Weights of a small mixture-of-experts language model, trained from scratch on English Wikipedia.
Size: 10 layers, width 384, vocabulary 6672.
Training: a variant of Muon for the experts, 244M tokens, 7435 steps.
Below are experts of layer 3 (counted from 0) of a mixture-of-experts language model. Rows are named router (the router's row for the expert) and show model dimensions 0-95. Each number is 128 + 32 x the weight over its row's rms, rounded and kept within 0 to 255. Numbers have three digits each.
Before each expert's rows: a language model's description of what the expert responds to. This comes from a sample of Wikipedia text that the model never trained on.

# expert 5
Description: Full stops closing sentences, often after numbers, quotes or parentheses, plus decimal points, semicolons and plus signs inside numeric tables.
router:072119176146146131106076173183143164167080109114130109109141113144116108148173123138098115152101116175172162108119161146114166173116086120084130154116108144096148179077135093081169154149105188137092080138103114130105142098091127100134148125122125153150125108144159192115149161101117085106

# expert 10
Description: Word pieces right after a word's first letter or letters, such as r in /fr/, estival in festival, ashion in fashion.
router:112102005126091146153086162167106110136150092161120132152078180132200058105157116161149079124157140132099133182132177088110140149177097140073042113077162127126081132123158077169125112199127162071172101158156078155099153149118103101113111145142200132121099137188142171133135075140151134142

# expert 19
Description: Final pieces of foreign names like Ireneo and Risto, plus percent signs in election tables and words like President, Congress, House.
router:153136078165149127121143182123146133161149151128065183124109123115188205140127153166113159101101151156121127073140161116108134181144166130128130105121101175138105091118100109163192127076133183118143096157078196146187129154089146155125114151165099154170121152148112168135195110085207131132

# expert 0
Description: Single capital-letter pieces starting a name or word after a space, often in tables and credit lists, such as K(lercker), M(undo), H.
router:183093094107092131143162165125134095103131147128106056137115130110135143123106167160099112074160154082111105108166124137191124162161117126070110123111135172139136131115132109162119110160111116169072148132122131131122135118130131174125158163100144123174141207124170174125095128140110153107

# expert 9
Description: Single consonants or short clusters like h, dh, sh, ch inside foreign place and personal names, as in Mill-h-ouses, Graven-h-urst.
router:130164176183113172191116106137151141112121131163163154143156118143109103140112132141144122192131154132046077198180142127104110132071154131171125143113157104189153122174117061084114117115165097185124126184105172141075178124141154153128161133058119136129130088124088160197126117145181124085

# expert 32
Description: First letter pieces of a word right after an opening parenthesis, quote or dash, such as (s)ic, "(E)very, (c)redited.
router:097097158057106073168168125154137102126083110139129114105107120098168098097118107152178114169127087136166105120140118162161107115126113130083094112163154191129162121128143129163160109138160055107112126148121142095133127068168156123134106181131115168123127110121167106048106018129100097080

# expert 26
Description: Middle or ending pieces of foreign personal and place names, as in Ul-an-ovsky, Am-in, Mar-ath-i, Ven-iz-elos.
router:181166120090141068070155093077182146109152124166130183100091044115146138173174141047138123138121144138123165184146139084146135072126159142136224105165122115148077088115103101112114202086123141097118112082126121138162119166155112065102080156093095057119144136119138136140123160137114173121

# expert 8
Description: Paragraph breaks, heading markers like == and ===, line ends after headings or tables, plus the article a and the.
router:077171102090088109119157160144156095147135058112165090152101103093137162179103134142138153124115158156123172093118124138153143092155158179144100096097173081091115063119085106176118093159103105113112096169149088143159146167167121118189179103162165185186126120101140134051125124107135094095

# expert 14
Description: Final digits of four-digit years after prefixes like 201 or 196, plus numbers, spaces and separators in tables and date ranges.
router:158113090143145169097186120187150133157146125093095115112170145133101054140085126114138178103142172172163138125129093180137128124096132161078130106061176107060138147081111182137118116154131153092118089118138174091133119174139109174107094099170124145156149133105063149080104174102121137130

# expert 18
Description: Finite verbs and auxiliaries right after a subject in narrative prose, such as was, is, had, were, and participles like released.
router:138128093124130134156054146165153147090199114088112135183153121118159143095159207120093127122097123096149101123114127080085094108121187143145135125148179086118130181172117110133123103159115129059129139110109137183066085142106164142126193172186136050070111112095151093126164138181077163147

# expert 39
Description: Word-start or inner lowercase stems of verbs and nouns, like p, c, im-pl-ies, ad-ap-ted, ins-uff-icient, describ-ing.
router:112145119102219156091163113089079112142174175079158122123128133157165076159118146195126117114081122146126112140133152166104054099157128145175152114127130133126150153162081133129103137194157131138080168134144095094144150156114168123154127121132179219181144106123139097154150121164127118114

# expert 37
Description: Number words, ordinals and quantifiers like first, two, one, all, most, other, plus the suffix ly in slightly, newly.
router:131074152175094114140102133155118105135196070095119180089121159161148138137088146097169177079121089098155131123100081132129143129144124134131142128134155120143121100132110110139109064062159121120187152082084122171108140078170113115095134110143113106162117134144119097073120091150140120142

# expert 20
Description: Line breaks and colons in species classification boxes (Kingdom, Phylum, Genus), plus Latin name endings like -um, -us, -ia.
router:147099130210135124101109080080056190136122135115095102127160161061162119125156090097093130102131119175113106100108097112135120137096094075176105089079138088103090164097166155118115174153158127169112160048156149104146133115129147108159131115101117093145124107093132138168168149086092118182

# expert 12
Description: Suffix pieces ending an adjective or noun inside a longer word, such as -ical, -ent, -ated, -ary, -ian.
router:075171162142084074131146104076119120111083152107093164128164073086069088143143186080091189117135186129102117131164138159092195128137137036175174110166099156133067140171114167139122150095170107197085120150095139142141116185132106106122119151063135103127133115115130140131162184147131089192

# expert 34
Description: Capitalized name starts opening table cells, list items or headings, especially countries, people and parties, like United, Russia, Nominated, Preceded.
router:133131147116172159173101145140211067152098096167125155112100129110103187156119103157132138156184096118144104139106082127172109125089138190133115183146124158184112132106188137141171113070121055122126169072156129164104105087093111129088084134159065129104112089122133100119158143128131137121

# expert 7
Description: First piece of a word split into fragments, often after the/of/in, such as un in munitions, De, cl, per.
router:145095168105118115135072085112191071097139153103200086088077146127118117030163202147148104120090100097093124151105137091131121144086136145090157110057124145130129151091167109107119092182145073114089173105131164143114135138103137154081157121146093124152115136141152095132097130144108131096

# expert 3
Description: Closing quotation marks and parentheses after quoted phrases or table entries, plus mid-word suffix pieces like -ion, -al, -osed.
router:135149120123141168081165121079104136143164133090126118133129093162151076160124121122116175168118147154175135123142114110179138087196139141079134047154100053111153123124094096100129171106122090074151126120104118123135106103124111126135137124110103130102146199123089077143086173161114129086

# expert 16
Description: The word as in comparisons, roles and clauses (not as successful, cast as), plus like, such, out, according.
router:188068067112206157125121125121135172144156129093167127135195121141165126118146162116194112124134140161147119117118150158120166159125076172089098142165161121092101106139105092144139095120153123125184091114115138111163165125175143099089102125136106077132162149163150207083097131125136152132

# expert 33
Description: Vowel-rich syllables inside Japanese, Indian and other transliterated names, like Kih-ak-u, Kak-al-bhai, Yak-ub, Jabal-p-ur, č and ū.
router:150153130123112085136136154130164127112087150172201195108064130152157178115115123084124114077122114143081120133113084138120102109132124126140140150078117101117163106196146142114122127100105165147091146150123161124141174173112130124137109127122094143132101130184142182138139228157141123148

# expert 1
Description: The token right after a person's or place name, mostly an opening parenthesis before a birth year, actor or role, as in Hoke (born.
router:173118120085071134155091108062152125195111109158158069097111152171106167076147146144158140132171130151120082159136108138125152110090094126141183175140074125077178161167078134164156119140144159198112127161151168156074196143088099123143130171132097102135102069136167135160128080051093113152

# expert 27
Description: Inner word pieces like th, nd, st, rd after an initial fragment, as in syn-th, A-nd-reas, E-d-ward, my-st-ic.
router:112109098073100115129140145138092095085081102112095086111070146175110101084117135178085142101148112147132165123143185101088043151179069117172081136109065133116154106123115155133100142140146160088168130151126072103117131094169116163187092068152144161093089104128112110148086107136118098113

# expert 28
Description: Dashes opening a new bulleted list line in infoboxes and lists, plus table pipes, = heading marks and See.
router:162114140117161143091130138134137097135112158079167114120202067120077151129119125154162068123164147151120110118139125220068157144116152063167166181165140105115137102148151072112143152144116169193109113125157104132136117100162100092171145127150110200145122135103104114156090184146100162155

# expert 21
Description: Digits and numbers in sports, election and results tables, dates and measurements, such as 218 | 235, Sept 26, 77 kg.
router:158113138175180132120131131148110112154166108130104134114119120057162090192105072093164130165145178080139090163133118133147095096152098130157144140136089068137112110118166152128127138093059133101116123082128114164100186112136062121047067127130126138172102136087103103079128110082094117158

# expert 30
Description: Opening pieces of capitalized words in titles and proper names, such as Mus, Her, Red, and endings like -ed in Chopped.
router:128139094096123118149081146065111147099081122217105122185136148094104188103132076162151115100141071126115164132113086207128184075090193109175097169132150144168124111098122090125141122182109098194092152161126147164112098105137146137126123144135157121145152156135120079184095130125131116207

# expert 15
Description: Bare space token before a number in dates, infobox fields and table cells, such as "June 9", "Since 2023", "| 26–24".
router:126109092153120130138126150150148160121121145143069114171144186169114127151134179110067086107152137093121114164093145149125140155113136129097164124102142140154161165136109125116105122098060187154115145150151152102142137142130127139153082129118182121120132103130102144157121102142165108154

# expert 2
Description: Month names inside dates, especially after a day number, such as 13 December 2013, also year prefixes like 201 and other time words such as months.
router:074125150159169117100179150166091167160142121164136146116101129112160145136095061118145095050148133126089167152096170076150136082189135122079118138123161126154148071154108184167134096102104109120163139136083064170147137144115152128162109067120164110158084076091122128147172100135168089106

# expert 35
Description: Word-initial f pieces (fires, fully, co-found), possessive pronouns his/her/their, and table separator rows like |---|---|.
router:094144113179107120111111118131103154082173114098132094206155148181070130105112090105130231179121107124133139137136125097073136123124145121089162139122037173130181116113148170097100096125152113125156095127078110073127156119121117097105123160120156147160166081093143142109147079186143133132

# expert 23
Description: Clause-linking function words, mostly and, to, that, which, or, but, who, joining phrases or clauses in running prose.
router:098145179124163137115093146144134170138088103107148089081177177056067153165200164135086115073084175124153172114134083123152095134114095151118139092167128112151129114162067067107115070163082182145121100107189108066191102115146131144085139123146125089157166125178074155150105070112157121128

# expert 31
Description: Prepositions of, in, on, by, for, with, at after nouns or verbs in prose and titles, e.g. "roster of", "range in".
router:157186152140141156141088139152082149136165107128097076088103101103090182142112070137121142144111125170121066122157144164128129136169134153131083123116115149124082131087104151073108145110165193143118156174096154066162120114147146129141122097132127124105106135145147129097084142178121126131

# expert 13
Description: Second syllable pieces after a capital initial in names and words, such as S-all-am, S-ard-egna, L-ith-uanian, P-ob-eda.
router:138054138103126104118121159161141150132119168183206216159122073072157146102169079115158071131140127131150218087121102144173125169136127098109086201137167146119156093100095088159160172113103102185105123132075131180082122111113133192127055138137096133091092087110111094166157112138159142104

# expert 4
Description: Word-initial pieces of names, nationalities and topic nouns after the, of, in, such as British, Park(inson), Soviet, Gal(way).
router:109101161073093150113119106126123085182149157091165127154068098158115073118171161198153148166147128120152120130111121066159156158084148110067137143120150158138092222143145148117108166133147169080116132115128145149140145000065162134149133170092069108161114161130169101107150106135140112137

# expert 11
Description: Capital-letter pieces inside acronyms and proper names, such as TV call signs, leagues and organizations: TNT, WNET, NBA, USA.
router:134145125125108132097121142127084111153090111120111149092087166152144126140118078153108093095158127101148177091154149121118185148122099157098094137138119148162084194164122202132137176135080155138187075109135174131113093143068157140070152117123099100075209128137108163107122181074105108092

# expert 17
Description: Endings that complete a word, such as sed-an, sult-an, cross-ed, plus nouns like century, member, medalist, yards.
router:155105081168177114090142110150147089104104110096120163171189164181122149084103098088124188147086127091121139107120131133143149118050137151163145120149128114066159128110127159097077107048136126082181057145160137115153122163115089170142162076088109126147082145185142170146153153144131144078

# expert 25
Description: Head nouns after the, a or his, often plural or abstract, such as events, years, terms, students, changes, buildings.
router:089140157145158156178168174112094052073133110100096046139160131177142049166138114138093143150112163118144152093118169170149106144144062134134152080135103069139108179138117177119147124103104105123143188167131151059106126033097133081105165141173144147166109103069115123136095127170116146092

# expert 38
Description: The word the, chiefly after prepositions such as of, in, to, plus its, a, and participle endings like -lished, -ated.
router:127182167135147108121077146108141156126117161159140126163096143156073177170088160126119127187154112121102123156119125095081142159138165136145142082171138115091100121129172129139095137114087093130123179116109148173162113176098124106122128103170090112079133107109156096136125135146195097166

# expert 29
Description: Place-name endings and sports infobox words in athlete biographies, such as Middle-burg, Gold-eyes, football, club, Weight, High school.
router:077161171135137170212161133075098142150118126169163160102091122101110122110090072128122152153127138108161091108135061117144142131124172135152132187167132199153144119131156130112135123135134113147216176081179128122152129110102132110090085166108193170119122153088088134082108170063081155149

# expert 22
Description: Leading digits of years such as 200, 201, 197 in birth dates, and numbers in elevation, coordinates and density lines of infoboxes.
router:086156175149124121143133151156130155147117162146120184091142153119161133133137111136158116168124067062135144123117164133152098105161122127130138129151199162117137145190192161118108106108155056096130115090218125102079115192139125109158128122092148140103110163117160087147156146092118174081

# expert 24
Description: Pipe separators between cells in sports, election and episode tables, plus slashes, bullets and coordinate marks.
router:125144155083151149164160095185132120136139166146132140165132142119089151137103204103089062141138089138109082131098095037128092097195090140109076124127109112160164109095187144128159112149074076114082187113165055097137109080159092177123156138133173149089127110127147131079164080079097100110

# expert 6
Description: Mainly pipe separators after cell text in tables, plus Slavic or Latin name endings like -ović, -ski, -ina.
router:157182168110137103081185121075082133060097108133105052119173155102108176117110157059134139110111107114107158067172161173111086159131164132146106152135127091085118117149103204158093102068118183096162138135118165122093061197078133114113178096124131104060157176159140058147116096100120154129

# expert 36
Description: Commas and colons after words, numbers and closing brackets, in prose, dates and infobox fields, such as January 9, Date:.
router:123102106139049135127123102169141166125127142097087145141151104135113146104117129138076105096146109079167085115154156150112105116098127125147112128126131147118091102060107104087166121143169145186132086161114088067167119131140118182208144138107160121087216150142122115147120137189160148167